config.toml
normalize_top_k = true
balance_loss = 0.00245
vocab_size = 18801
norm = "rmsnorm"
beta1 = 0.95
Below are experts of layer 9 (counted from 0) of a mixture-of-experts language model. Rows are named router (the router's row for the expert) and show model dimensions 0-255. Each number is 128 + 32 x the weight over its row's rms, rounded and kept within 0 to 255.
Before each expert's rows: a language model's description of what the expert responds to. This comes from a sample of Wikipedia text that the model never trained on.

# expert 15
It responds to: Sports narrative, results tables. Prepositions and verbs in sports-career prose, such as won, finished, after, at, defeated, plus closing pipes in game result and stats tables.
router [150 149  91 160 161 158 145 143 160 109 143 190 101 101  82 181 213  97  91 143 113 155 178 123 149 178  93 140 186 119  99  85 145 118 112  90 130 133 155 204 118 122  91 166 127 128  96 150 105 175  66 165 112 116  95 132 197 161 147 127 104 130 168 108 112 117  78 120 157 150 117 115  93 178 179 149 127  71 105  80 152  73 128 188 148 133  94  92 176 123 141 116 136 150  95 182 187 142 134 124 135 131 104 179 169 162 118 121 107 196 120  91 155 163  72  76 135 158 156 135 144 100 113 166 108 156 146 156 108  81 144 173  89 149 123 156  88 118 102 167 109 116 105 155 143 106 143 125 139 145  84 121 138 129 162 132 171 141  81 189 175 119 152 135 120  67 120  89 135  81 118 106 144 111 108 120 145 123 173 121  45  83 144 167  92 140 116 155 146 142 113  71 122  94 114 136 143 164 181 122 108 142 167 109  78 123  68  74  97 177 129 127 122 120  84 131 103 126  68 103 126 118 162  99  70 147 139 125 116  94 161 183 148 153 124 125 163 138 103 146 126 151 128 142  65  94 157 108 155 122  67 229  90 107 153 143]

# expert 29
It responds to: Day numbers, and. Day-of-month and year numbers in dates and ranges, such as born 6 October, 17 Sep 1940, plus and, on, Born:, Released:.
router [159 154 105 131 142 143 136 109 145 157 122 154 125 123 108 120 193 108 125 147 134  61 191 166 177 142  95 153 145 134 120  62 131 113 138  61 158 112 130 138 129  82  89 145 121 139 128 149  91 151 106  94 116 146 114  92 147 147 166 113  85  93 144 108 138 145  99 132 173 188 104  76  75 190 106 120 111  87  85 107 143  79 154 161 159 165 121  50 189 193 162 111 147  51 141 124 190 168 110 152 155 124 152 118 156 134 114 110 112 156  99  86 166 191 131 153 182 118  90 144 188 118 150 144 129 136 124 116 119 123 170 127 138 183 147 152 109 105 137 135 128 111  88 130  81 110 114 143 140 149 157  62 174 154 174  99 163 163 109 184 144  87 175 130  99  68  98 151  85  76 121  87 162 146 106 134 133 131 135 154 127 117 163 135 116 161 112 134 158 131  82  81 119 175 149 132 104 111 168 123 156 120 168 148  95 152  61 118 105 148 162 119 137 158  48  95  73 148  94 108  92 133 176 158 133 113  82  91 122 144 206 112 118 135 120  83 179 146 154  88 199 120  85 162  72 106 127  97 142 145 122 203  89  98 135  85]

# expert 11
It responds to: Film and TV roles. Words in film, television and biography text such as film, television, episodes, Best Actor, premiered, and short in short series.
router [174 137 122 166 182 106 144 142 154 143 130 189 138 114 120 140 161  77 111 134  92 178 150 153 149 121 146 178 160 130  72 129 143 120  86 116 158 103 139 188 149  92  93 206 140 141 108 127 112 141 103 126  74 171  83 137 148 139 100 137 108 100 152  78  86 160 151 157 151 110 113  91 117 157  86 124  72  70  90  98 141 133 169 184 131 157 161 108 190 177 137 118 164 126 114 198 193 159 112 118 149 161 123 143 162 169  85 127  93 140 109  79 102 153  94  62 151  96 167  85 128 131 105 165 110 173 106  72 143 126 174 154  90 149 137 171 114 119 151 120  90 117  85  80 159 130 144 149 105 147 114 109 134 141 218 161 188 162 102 182 141  65 139 147  67  92  96 124  99 112  97 108 168 167  77 118  94 110 150 107 106 128 171 161 147 146 127  70 170 157 142  65 146 165 114 155 142 143 141 137  82 142 138 132  99 178 106  85 135 151 181 129 116 118 103 186  98 120  93 126 156 138 110 103  72 162  84 148  94 110 155 168  99 150 126 129 179 157 152  86 107  92 125 207 100 108 166 118 143 110  92 181 111 101 129  91]

# expert 4
It responds to: Copulas and passive participles. Forms of be (was, is, been, being) and the participle or adjective right after them, such as has been mixed, remains critically endangered, is stolen.
router [120  88 113 136 110 124 194  54 127 123 156 161 147 115  71 160 209 142  39 110 111 133 156 188 195 170 115 151 130 135 121 160  91 107 138 112 119 129 177 128 131  72  75 131 114 148 134 125  46 119 119 179 128 166 147 120 189 138 134  86  82 142 138 145  72 106 123 157 157 144 128 176 105 146 124 137  60 134  77 112 143  77 152 147 160 164 124  93 146 156 146 113 171 138  94 149 199 169 136 102 148 150 115 167 111 140  97 110  75 163 127  93 169 179 112 109 127 149 144  98 116 105  72 147 120 188 136 136 108 112 153 153 146 138 148 151 131 124 116 143  65 114 109 100 144 121 164 121 115 177 102  66 115 100 161 115 154 163 131 155 193 114 196 135  97 114 108 167 149 114  88 129 160 149  98 122 104 137 124 159  83 117 151 148 166  60 124  93 143 113 118  79 141 126 106 173 134 124 147 145 140 134 182 148 106 127 122 110 106 186 123 106 118 188 134 151 114 154  62  22 123 126 105 146  62 132 104  91 115 107 143 193  84 150  90 109 181 163 136 134 170 116 128 165  85 117 125 118 127 114 155 190 104  53 134 124]

# expert 6
It responds to: Table pipes, coordinates. Pipe separators between numeric table cells, plus coordinate symbols (°, ′, ″N) and age or density markers like (aged and /sq.
router [197 134 149 185 154 151 164  71 127 134 138 159 129  85 136 143 113 146 100 145 108 128 141 132 120 171  98 106 141 173  57 121  71 109 104 118 123 131 123 180 154 124 141 143 133 147 105 138 133 160 125 158 130 156 133 144 145 174 167 124  93 114 171 111 129 148  30 135 149 144 133 100  96 187 100 127 110  57 135 115 153  65 140 129 102 141  81 127 102  88 154 109 148 153  90 147 206 154 158 122 145 163 134 178 141  87 131 117 144 164 100 132 154 123 160  61 137 177 121 117 145  89  92 164  96 178 158 133 124  65 170 153 123 180 195 174 126 109 173 139  95 127  93  94 128 118 168 136 138 187 166 147 136 129 161 151 189 182 117 185 136  99 148 104 130  79 159 197  96  42 103 119 155 147 101 139 108 108 133 140  97  66 152 137 141  79  93 107 135 141  99 157 176 174 127  99 150 131 174 133  91 150 182 109 119 112  71  48  69 197 143 135 124 127 128  96 103 146 101 111 128 156 184 172 130 147 109 144 104 142 149 125 101 221 118  87 165 152 128 108 154 124 110 173  94 108 165 119 141 111  89 133 100  81 147 128]

# expert 12
It responds to: Sentence-start subjects. Pronouns and determiners opening a clause before a verb, such as He, It, they, who, which, These, usually at sentence start in prose.
router [135 115 144 209 138 138 197  89 150 134 144 155  84 123 131 141 153 129 129 154 144 122 133 151 161 189  74 107 110 148 126 154 123 106 131  95 191 100 168 116 202 105 148 112 134 171 157 135  73 193  65 163 111 134  76 119 144 153 103 109  93  63 143  63 163 149 105 200 238 166 115 123 115 170 102 153  83  92 103 122 139 140 134 139 139 152 124  83 135 134 161 121 144  90  79 184 217 153  78 152 116 143 144 142 152 154 102 120 110 150 111  84 143 152  92 116 103  87 151 117  81 112 135 149 123 167 139 162 133 103 181 101 152 163 157 174  97  93 136 139 125  81  69 126 158  77 128 147 164 129 121 126  98 168 170 128 125 171 110 106 152  99 140 164 117 100 130 151 142  84 153  91 162 157 121 130 126 115 130 164  92  86 151 134 154  94 108  82 150 150 146  93 106 180 107  97 122 180 168  96 152 162 174 100 100 136  85  73 106 168 148 116 126 168  80 143 114 142 128 122 123 162 177 114  91 121 127 106 100 100 164 117 141 170  77 115 179 110 163 126 146 102  94 160 100 135 193 151 133 126  82 107 102  26 139  96]

# expert 16
It responds to: Given names and speech verbs. Personal first names and their first pieces, such as John, Michael, Jac(queline), Cyn(thia), in cast or roster lists, plus narrative words like said, tells, but.
router [180 129 103 162 119 130 160 116 141 159 149 130 142 133  84 179 176 122 120 122  76  99 131 162 145 211 111 145 177 118  93 109 139 107 130  71 179 113 162 144 140  96 115 153 154 152 101 150 127 119 107 175 138 141 100  69 138 116 117 125 107 107 157 116  92 173  84 202 142 107  97 122  82 151 146 175  80  97  98 113 159 104 149 176 136 130  90  97 165 189 125 104 128  71  92 132 146 102 157 113 184 140 150 177 171 123 101 139  63 200 145  55 159 136  78 116 176 177 126 131 142  96 103 141 123 147 151 155  82  83 113 156 106 138 166 168 114 110 119 137 105 114  79  86 146  99 191 160 158 164  93 110 101 160 125 122 133 130 103 185 140 128 180 154 121 117 140 177 103  45 134 102 170 174 103 136 154 112 119 137 120 100 150 114 103  85 105 136 159 158 126  70 138 156 101 160 129 127 154  80 142 148 110 144 118 104 107  85 114 195 150  77 126 150  78 175 111 146 131 111 146 115 146 122  98 195 134 105  46 147 136 184 133 147 122 106 113 146 154 109 140 109  73 144 148  79 194 152 139  92 116 210  74  79 155  71]

# expert 14
It responds to: Function words, modals. Prepositions, infinitive to, and modal verbs in explanatory prose, such as to perform, can, would, may, provide, using.
router [211 122 120 149 158 150 166  89 131 108 157 189 110 119  66 135 176 106 119 153  87 125 143 160 129 219 117 144 141 127  80 102 110  89 123 130 135  91 123 162 148 114  77 167 171 153  90 169 125 134 109 179 103 136 113 105 155 134 178 129 117 109 141 119 107 142 109 159 184 144 124  93 131 153 132 157 132 129 144 119 144 135 139 139 201 159 140  93 152 166 135 130 182 116 126 201 218 174 128 117 155 136 138 193 120 150  77 122  85 186  66  84 190 180  97  75 166 154 153 117 148 149 137 161 104 146 133  95 122  86 163 136 120 118 146 219 143  50 161 140 118  99 121 118 146  91 125 149 125 147  88 108 142 103 161 114 168 131 104 161 170 113 161 151 111  51 138 134 110  72 146 108 132 162  90 108 144 129 114 180 104 137 159 123 148  96 125  79 167 182 101  70 140 131 118 132 136 144 157  76  94 122 183 142 121 169 128  90  77 177 164 127 143 139  61 121  99 181  67 124 114 114 144 143  74 157 133 116  79 132 121 196 142 128  87  95 162 158 153 139 166 121 111 185  95  94 140 133 153  67 123 145 110 109 119 121]

# expert 9
It responds to: Titles of competitions, works. Capitalized words in names of championships, awards and song or show titles, such as Cup, World, Women's, Under-17, Love, You.
router [167 136 104 168 135 123 125  85 193 132 103 169 105  59 112 157 187  95 130 152 126 163 123 127 166 167 113 146 136 205  53 121 114 152 136 106 123 135 196 182 143 108 126 180 141 147  97 124 137 133  44 133 107 146  80 117 175 179 148 142  86 112 121 110 116 137 115 147 161 178 145 105  84 217 126 138  67 117  81 125 151  82 162 163 113 164 109 112 140 182 170 111 120 102 131 170 151 180 119 148 109 155 162 184 134 135 120 107 135 123  93 130 128 195 133 129 116 134 149  96 180 117 102 135 135 152 145 125 103  96 161 131 113 192 168 175 148 147 154 146  84 104  93 117 159  58 162 112 169 162 100 155  96 128 162 121 182 162 100 137 160  76 160 176 119 140  87 132  98 125 121  87 139 161 115 124  72 114 100 117  75  24 150 127  62 149 105 120 137 114 121 113 124 126 131 140 126 135 158 108 136 165 142 178 104 163  87  88 153 150 180 100 129 126  83 184  87 156 141 136 119 115 111 186  68  75  98 132  96  96 188 169 131 147 161 142 161 165 181 116 114 139  73 122 117  89 150 142  92 120 105 183 121 118 124 109]

# expert 13
It responds to: Surname and place fragments. Opening or middle pieces of surnames and place names, often after a first name or initial, such as McC, Sch, Brumm, Spears, Twickenham.
router [148 119 127 171 156 127 120 153 175 157  71 156 132 110 139 117 167  87 125 154  81 135 159 137 139 174  70 182 116 180 113 131 108  84 145  72 190 148 143 112 202 134 107 149 138 141 102 172  98 128  29 170 147 168 160 128 150 183 167 117 107 105 118  90 123 145  87 140 165 149 128 127 117 140 102 141  85  91  97 120  99 127 171 130 118 163  63 100 126 153 126 126 142 169 125 127 138 162 135 125 109 129 124 178 130 119 144 184 114 152 108 110 145 184  55  69 151 147 140 101  91 116 106 105  88 149 178  85 119 115 192 141  97 148 101 128  86 121 128 184  69 104  84 137 140  94 151 148 175 201 115 120 145 116 128 105 142 186 115 110 157 112 183 187 146 145 182 156 137 112 109 119 149 150  77 111  80 139 111 116 125  68 150 173 107 124 106 109 147 130 130 114 106 129  80 126 103 138 175 104 164 178 136 145 111 142  79  46  98 150 170  97 107 166 109 139 136 172 113 108 106 132 139 162  92 180 138 114 122  68 155 173  93 170 164  90 145 146 154  93 137 141  99 137 105 101 166 143 165  45  96 189 122  90 202  79]

# expert 2
It responds to: Counted plural nouns. Nouns for people, relatives, or counted items after numbers or possessives, such as two daughters, members, goals, episodes, Minister.
router [162 114 121 176 124 153 129  84 193 122 117 145  93 125  95 156 192 105 141 164  96 133 160 172 150 122 104 177 161 109  72 130 160  78 134 112 116 105 156 209 107 101 129 157 170 142 148 123  82 152  85 138 106 134  97  97 150 183 112 127  68 103 143 120 107 153 116 168  96 113 131 137  75 131  91 144 136  77 109 150 116  60 137 194 129 141 101 150 170 181 122 166 161  94 106 162 207 153 122 144 125 125 161 154 185 187  90 151 125 178 136  98 156 137 128  78 142 125 144 138 128 101 155 124 140 150 151 106 105 170 147 181 121 163 186 158 142  78 150 187 123 139  62 129 124 122 122 139 150 150 115 100 138 133 195 169 138 149  98 138 173 111 146 161 110 110  85 129 124 100 129 136 184 199 141 139 115 104 123 191  80  74 187  95 104 112 128 111 171 162 130 125 160 151 135 132 137 187 159 149 180 167 153 128 137 134  83  70 108 136 127  98  88 176 122 171  66 149  51  70 111 129 160 114  96 177 109 170 131 123 174 102 117 159  63 121 144 149 187  68 127 118 150 148  77 100  91 105 121 129 134 172 116  90 121 149]

# expert 20
It responds to: Proper-name word starts. Opening pieces of proper nouns and period names after the or Middle, such as Pleistocene, Babylonian, Danube, plus table pipes.
router [170 131 130 130 131 105 145  94 180 129 144 155 153  76  86 132 164 137 130 160 123 124 166 129 143 138 131 136 149 182  85 105 125 132 118  93 180  93 198 189 158 125  75 149 100 119 105 151  73 120  99 126 140 129  49  96 156 156 128  74  82 118 204 105 175 112 100 167 209 124  88  70  86 139 176 151  93 115 130 127 123 101 112 128 203 124  98  85 158 198 154  86 126 117 112 125 175 197 105 100 112 154 173 188 109 162 125 157 115 169  83  82 183 196 133 110 145 128 173 108 138  87 129 116 118 126 164 130 140  80 150 140  87 151 102 157 113 110 150 111 102 144 113  54 108  83 141 175 145 152 114 129 122 141 147 108 158 152 116 103 155 149 169 167 167 133  99 152  87  77 102 114 153 147  97  96 102 143 132 176 127  94 184 105 135 129  89 115 174 155 141 121 131 105 120  94 147 166 107  79 124 145 126 170  87 181 127 100  93 148 148 113  68 142  94 180 130 174 119 122 132  75 116 193 109 118 135  86 136 124 132 164 119  96 134 159 182 173 136  36 148  69  75 137 121  86 127  98 138  98 118 133 113  99 162 107]

# expert 8
It responds to: Word-initial capitals. First letter or piece of a word after a space or opening quote, often a capital, as in "Part-Time, Causes, Certain.
router [131  86 126 193 163 132 119 110 146 127 137 169  91  92 106 164 133 110 169 116 111 158 140 138 152 147 112 141 149 137 105 115 131 158 136  81 166 104 138 179 155  95  91 167 165 167  75 163  89 131 132 197  47 146 118  94 142 190 178 124 133  70 129 116  85 131 112 137 129 125 104 145  98 129 146 156 102 138 174 100 146 130 152 120 144 146  86  95 153 152 129 131 125 100  88 161 117 176 109 114 143 166 193 138 142 147  76 136  94 178  92  83 210 170 142  96 130 124 122 113 126  96 146 156 156 186 175 107 117  96 133 125 106 161 120 150 144  65 142 118  73  90 135  97 141 147 107 175 124 196  81  96 117 115 167 186 139 138  87 135 141 102 165 201 108  88  59 143  76  97 127 151 203 179  98  80  93 131 150 127 104  84 154  97 145  93 149 124 156 123  93  86  75 162  65 135  97 146 136 147 143 147 153 153  82 136 127  87 107 136 117 108  62 176  71 193  86 193 146 107 138  77 106 148 101 128 114  87  96 109 171 138 107 132 103  83 111 183 170  94 187 125 117 167 117 136 135 160 108 109  67 136 109 110 140 106]

# expert 26
It responds to: Numbers and taxon endings. Digit pieces in identifiers and tables, plus Latin taxonomic endings like -idae, -ensis, -ina in species infobox lists.
router [ 96 118 127 137 175 111 130 142 177 143 140 150 145 130 137 178 147  92  67 180 159 144 123 127 140 138 140  93 143 141  46  82 111  71  74 118 122 124 141 146 145  88 129 168 148 124  98 188 103 131 104 183  86 123  92 147 150 167 131 115  79  78 133  94 111 140  78 139 142 142 104 141 135 172 109 150  86 104  81 124 133 140 181 167 146 111  92 117 134 122 146 164 170 103 129 192 148 196 125  99 140 150 128 184 117 168 108 132 119 146 130  67 151 125 132 123 171  69 104 100 104 123  92 127 118 165 230 108 179  69 118 108 160 168 156 175 150  90 169 115 130  89  62 107 171 100 173 155 146 199 115 130  85 154 209 118 150 142 126 158 116 127 173 153  97  92 191 138 113  24 125  88 185 145  65 111 168 121 111 136 139  68 158 138 128 133 101 139 178 155 140 124 109 115 133 125 106 153 127  91 140 129 115 112  63 129 137  97  60 158 164  77 137 198 105 125 133 156  84 134 143 156 128 118  94  97 141 103  95 134 166 131 125 156 113  76 156 126 164 146 130  85 117 162 103 109 122 113 166 132 103 132  98  67 166 107]

# expert 24
It responds to: Taxon, surname fragments. Mid-word pieces of genus names, African or other unusual surnames and place names, plus coordinate markers, as in Bar-ile-pton, Koul-ib-aly, °N.
router [166 121 127 187 177 131 155  79 147 153 115 177 125  98 116 143 164 135 130 122 101 119 150 170 178 158 101 135 170 179 109 108 148 112 114  80 162 112 152 146 173 108 104 165 120 154  89 137  90 141  98 146  97 165 112  95 149 169 132 137 110 131 164  42 159 134  92 153 177 156 128 132 115 176 127 157  76 113 107 104 144 150 140 147 112 148  94  96 185 155 201  87 163 109  99 195 199 176 124 119 156 152 132 160 134 143  99 143  89 184 126 140 185 144  94  92 158  81 136 141 146 108 141  81 126 157 155 120 109  87 134 124 124 124 143 178  73 137 144 150 139 100  76 129 164 154 132 169 144 224  81  97 120  99 160 188 144 110 150 145 111  83 190 120 143 124 135 143  97  60 163  93 194 170  72  95 115  75 157 167 113  37 161 144 127  97 109 100 179 138 115 123 116 115 130 138  92 134 171 134 156 126 141 107  66 127  94 105 137 138 164 129 110 161  81 154  98 160  95 106 132 133 158 158  87 166 131 118 123 127 224 147 131 188 135 113 156 180 143 113 154  98  73 119 116 122 183 121 164 107 113 170 110  93 161 109]

# expert 19
It responds to: Sentence-final periods. Periods and word-plus-period pieces ending sentences (ed., s., ).), line-start hyphens and pipes in lists or tables, and German words in lists of titles.
router [139 121 121 189 154 126 118 139 120 131 122 121  90  92  87 150 164 163 120 189 134 160 118 138 209 157 107 167 186 154  87 145 121 123 128  73 131  74 198 144 192  95  46 155 133 119 103 205  96 117  93 121 109 137 132 107 126 124 123  80  73 123 171  88 124 169 112 178 189 130 156  98 130 154  85 117 101 123 109 144 142 103 117 172 142 176 126  65 170 149 177 109 141  80 129 179 138 172 139 119 124 125 155 229 150 137 109 196 102 135 133  87 180 105 108  77 119 103 109  79 170 147 121 110 101 121 145 133 122 134 153 106 134 153 117 176 138 101 186 111  69 121 135  67 102  96 166  90 142 171 132 134 115 138 164 134 165 179 129 135 168  91 168 151 105 121 136 184 116 119 133 109 191 137  57 116 115 108 137 113 100  83 138 142 118  59 130 136 190 142 118 146 137  99  82 117 109 154 102 105 130 141 148 126  79 129  82  43 121 152 173 117 147 148 103 159 118 134 120 109  80 103 110 159  93 154  98 137 110 132 155 182  92 157  74  99 147  99 176 116 176  74 109 160 136 107 117 155 141 151  92 179 122  96 155 128]

# expert 7
It responds to: Nationality and country names. Country, state and nationality words completing proper names, such as United States, New York, British, Canadian, Republic of China, and institution head nouns like Police.
router [102 114 125 157 159 148 174 127 180 177  92 169 123  77  87 151 127 121 156 156 111 141 103 159 133 196 117 153  99 143  79 129  97 100 126 135 154 122 178 169 147 137 132 183 183 165 113 145  81 132  52 134  53 125 106 118 164 159 164 105  35 121 106  92 127 121  93 196 182 104 122  94 112 188 163 152  95  48 103 140 139 116 157 166 146 143 106 136 153 126 161 138 127 135  81 161 197 151 125 144 168 170 138 160 139 118 125 151 100 144  67  57 147 118 101 118 139 145 117  95 136 152 114 116 121 141 161 120  87 101 106 111 137 145 122 144  90 122 149 130 132  85  52 135 135  94 149 185 162 172  94 124 157 171 175 132 139 136 103 126 152  93 152 100 138 103  84 179 146 115  94  79 141 147  85 105  75 125 161 139 155  60 175 142 108  80  83  83 162 144 157 116 162 150  95 121 136 130 183 100 134 146  90 150 126 123 104 122  57 101 166  58  60 142 127 176  97 138 104 104 106 149 114 122  94 137 119 163 111 133 147 120 118 169  95 120 214 144 129 111 129 164  75 119  56 130  98 140 165 138 130 132  63  92 140 127]

# expert 28
It responds to: Conflict and action verbs. Words in accounts of war, violence and action, such as killed, defeated, caused, put down, plus prepositions and articles around them.
router [147 159  57 215 154 109 214 132 160 156 117 124 104  81  76 146 166 100 156 169 125 151 100 152 158 160  95 154 132 129  97 161 105 131 156  91 127 135 141 164 157  80  68 161 148 161  63 181  95 168 101 161  98 143 107  97 131 181 147 152  96 111 167 141 129 142  77 141 168 126 108 109 108 136 158 192  74  76 123 146 161  95 133 127 177 125 128  77 144 137 179 107 116 113  95 166 189 198  88 102 181 115 136 143 130 123 108 108 112 149  76  76 130 148  76  74 163 128 160 147 115 107 124 144 128 181 143  95 140 109 159 164 115 145 109 175 124 150 137 141  77 119 132 147 140  93 123 164 116 152 125  90  78 133 173 160 151 140  93 186 109 129 136 145 107 107  56 146  95 105 104 110 135 134  99 100 120 113 173 152  79 136 152 131 118 127 111  76 143 155  70 110 117 119 112 152 119 135 145  76 106 181 131 134 126 148  88 118  88 158 124 111  83 122 123 134  80 171  61  83 129 110 159 173  77 178 140 133 145 101 196 172  86 157  70 107 124 215 123 104 142 120 121 144 108 124 155  95 144 108 115 187  78 125 169  77]

# expert 23
It responds to: Abstract noun stems. Stems of abstract or Latinate words before suffixes like -ation or -ing, such as regulatory, considerations, qualities, organization.
router [111 104 134 200 188 118 222 109 133 138  99 112  86 114  81 149 147 107 162 126 127 141 156 112 111 138 135 181 166 162 100  96 107  60 141  62 118 117 138 183 165 103  84 191 181 127 108 130 146 114 134 124  80 195  74  88 191 147 131 156  85  72 168 121 150 148 134 159 138 150 143 106 116 156 146 143  85  40 129 152 139  95 129 170 152 149 116  96 141 137 161 125 127 113 116 189 200 175  89 123 165 132 169 129 133 119  90 130  91 161  75 113 156 171 112  71  91 179 167  69 146 103 114 132  95 122 177 112 104 108 137 102 104 171 111 142 129  88 168 165  71 102 109 105 126 130 158 138 143 157 124 124 105  94 140 164 129  97 123 149 149 128 192 134 105 114  76 139 147  70 100  99 176 138 124 113 121 142 144 172  98 100 140 132 164 103 103  70 185 131 123 141  95 161 128 102 147 163 151  95 177 150 134 111 105 146 126 115 114 146 157  93 140 107 112 197  84 137  97  82  86 118 118 143  87 178  72  96 120 108 123 176 126 171 131 138 165 150 110 101 124 103 108 218 128  70 152 149 109 105 109 167 100  73 153  92]

# expert 10
It responds to: Word-internal f, years, dates. The letter piece f inside words (funfair, rainfalls, malfunction), plus year numbers and time nouns such as years, 2021, 2010, season.
router [143 163  90 232 140 142 152 121 148 133 137 120 118  99 159 135 182  59 135 175 112 148 137 155 173 150 140 159 147 140 116 112 120 108 120 128 141 128 166 201 129  71 117 190 129 159 117 106 125 116 117 146 110 136 120 130 142 137 110 132  77  90 103  86 130 135 116 190 163 143 146 118 108 113 118 115 111 109 100 113 102 140 159 135 139 159 115  62 110 173 148 112 134 118  73 172 168 182 178 138 151 164 152 165 127 138  90 107 109 125  82 116 134 167 125  73 148 147 136  96 121  96 126 168 134 146 127 148 103 100 116 150 113 121 112 151 163 109 175 135  89 133  57 143  90  79 180 151 157 178 144 113 141 144 211 119 213 143 126 130 173  75  92 170 138 121 158 107 107 111  81  63 131 115  83 124 145 110 153 150  43 129 204  90 142 100 152  77 184 131  76 153 145 140 123 106 180 141 123  87 214 115 139 120 110 115 116 116  84 174 167  59 120 174  95 128 132 158 136  73 133 146 119 122 116 128 123 109 156  65 150 132 143 167 104 100 137 139 169  29 162 116 101 182 128 108 140 151 130 133  68 172  96  75 159 162]

# expert 1
It responds to: Place-naming connectors. Prepositions, articles, commas and table pipes leading into place or institution names, such as University of, from Cardiff, in the, and also infobox field labels like Country: and Location:.
router [150 118 127 148 152 134 188 101 134 147  93 156 132  95  72 115 166 124  75 192 119 142 157 126 149 128 116 128 179 192  93 127 110  39 153 119 148 135 140 135 159 108  99 144 139 150 105 138 105 132  47 159 105 161  91 134 141 143 157  77 101 109 119  66 109 126  92 171 115 126 108  99 102 175  94 145  89  92 150 122 127 117 112  89 169 160 105 117 187 135 168 121 128 101 102 174 182 199 127 123 146 180 127 130 152 139 120 132  72 152  89 131 177 138 105  75 110 173 121 131  83 133  83 122  89 163 132 144 134  76 151 143 129 147 195 183  87  94 137 115 117 117 109  90 157 147 171 128 146 147 109  92 141  98 139 120 175 145  66 156 126 116 189 163  82 107  92 124  89  69  97  77 159 127  74 115 146 105 170 115 123  82 138 154  91 117  84 128 174 168 105  94 130 139 118 139  95 173 129 117  84 167 163 130  70 139  66  89 100 161 135  77  87 177  91 203  80 199 101 138 128  97 159 116 115 120 119 130 129 113 135 140 114 161 113  69 191 174 149 123 126 105  72 145  80 105 146 140 114  86 123 152  44 118 155 138]

# expert 3
It responds to: Romance name pieces. Word pieces in Spanish, Portuguese and other Romance proper names and places, such as de, Sant, Hern, -ñ-, ç, and the Guadalaj- in Guadalajara.
router [131 103 127 172 110 122 145 115 132 165 140  99  93  87 134 160 152 100  66 129  90 177 128 125 151 162 156 128 167 120 125 108 116  56 139  99 186 130 162 159 162  49 108 152 141 132 126 179 159 176  88 122 121 126 124 109 144 171 155 138  93 121 142  33 106 138  90 174 155 127 120  93 114 149 147 143 121 115  85 108 129  83 118 148 167 171 111 113 150 158 197  99 174  92 134 180 138 144 155 122 179 144 188 214 153 151  98  88  72 155 133 121 119 124 107 121 122 111 148 117 128  77 121 156  94 171 153 151 144 158 132 141 117 159 132 142  97 105 133 144  76  99 123 114 165 100 160 152 157 171 110 119 125 136 132 174 190 161  99 156 161 117 156 208 106  80 143 115 184  96 164 113 102 123 157  42 155 126 140 100 129  66 145 133 152 107 117 123 143 204 159  68 180 133 151 119 103 200 158 102  92 141 135 104  84 107  95  83  74 124 156 106 125 167 100  88 129 162 107 133  98 138 115 153  94 119 127 118 131 156 193 204 140 199 148 129 183 192 145 121 180  82 122 145 107 117 121 121 112 107 136 166 110  72 173 144]

# expert 21
It responds to: Articles, table headers. The article a and an in prose, plus header pipes and header words in sports and election tables, such as Candidate, Pld, Result, Score.
router [137 103 147 167 124 190 134 128 158 115 117 182 104  78 120 129 193  71 117 197  92 206 169 142 130 191 115 142 167 156  97 154 129 118 115 123 190 128  99 168 142  98 119 119 126 140  89 143  57 107  72 141 128 152  74 104 178 147 109  94 138 102 185 121  71 128 131 130 170 193 153 100  93 132 120 182 151  77 111  97 127 104 116 180 177 115  71 105  86 201 164 155 143 118 139 150 219 172  96 139 165 141 115 145 146 157  80 134 137 149  78 107 180 163 129  86 149 131 163 133 173 116 104 144  77 138 149 122 122 128 151 166 136 149 140 201 124 150  93 140 103  77 114  98 166 140 143  93 108 165 102 140 110 162 163 170 116 132 106 143 143  37 137 114  81  89  89 125 129 104 130  89 151 154 107 131 114 108 110 100  90 108 180 163 164 109 116 137 225 122 107 102 132  85  86 128 159 141 173 100 167 171 144 107  95 130 108 105  73 163 168 117 148 126 151 161  80 153 134 106 122 123 143 176 123 154  94  89  86 117 167 119  83 171 138  96 166 132 156 137 157 140 113 117 129  81 152 118 125  98 158 164 103 105 156 116]

# expert 17
It responds to: Dates and months. Month names in dates, especially in tables and release lines, plus the or In opening a phrase: 30 December 2016, November 3.
router [143 159 135 181 165 114 108 127 136 113 111 113 123  96 105 148 167  65 135 161  95 133 163 150 163 120 114 147 158 157 119 175  80  79 128 111 144 146 188 128 129 128  87 129 173 151  94 152  84 126 105 154  95 163 111 126 118 123 152 124  89 107 157 134  81 135  90 181 149 203  35  80 115 190 187 160 124  78 122 146 145 137 143 179 169 143 111  99 174 161 196 130 138 124  94 170 213 162 143 112 113 124 133 224 145 142  87 119  88 141 119 128 175 161  79  72 115 120 169  99 133  71  92 134 134 142 124 107 109  81 152 118 164 191 163 154  93 111 136 171 126 103 115  92 142 146 150 158  88 152 115 131 109 136 137 114 138 126 137 148 117  59 174  95 122 143 169 116 134  88 112 127 164 157 113  78  85  86 141 172 122 126 173 106 114 133 130 105 163 157 121  76 109 163  71 149 127 181 156 111 123 131 174 188  86 148  70  69  79 144 112 153  87 174 128 172  99 191 100  98  93 172 150 150 112  87  70  99 107 137 162 139 143 136 126 126 159 109  96  89 176 128  89 157 129  89 136 132 147  98 104 169 104 119 148  72]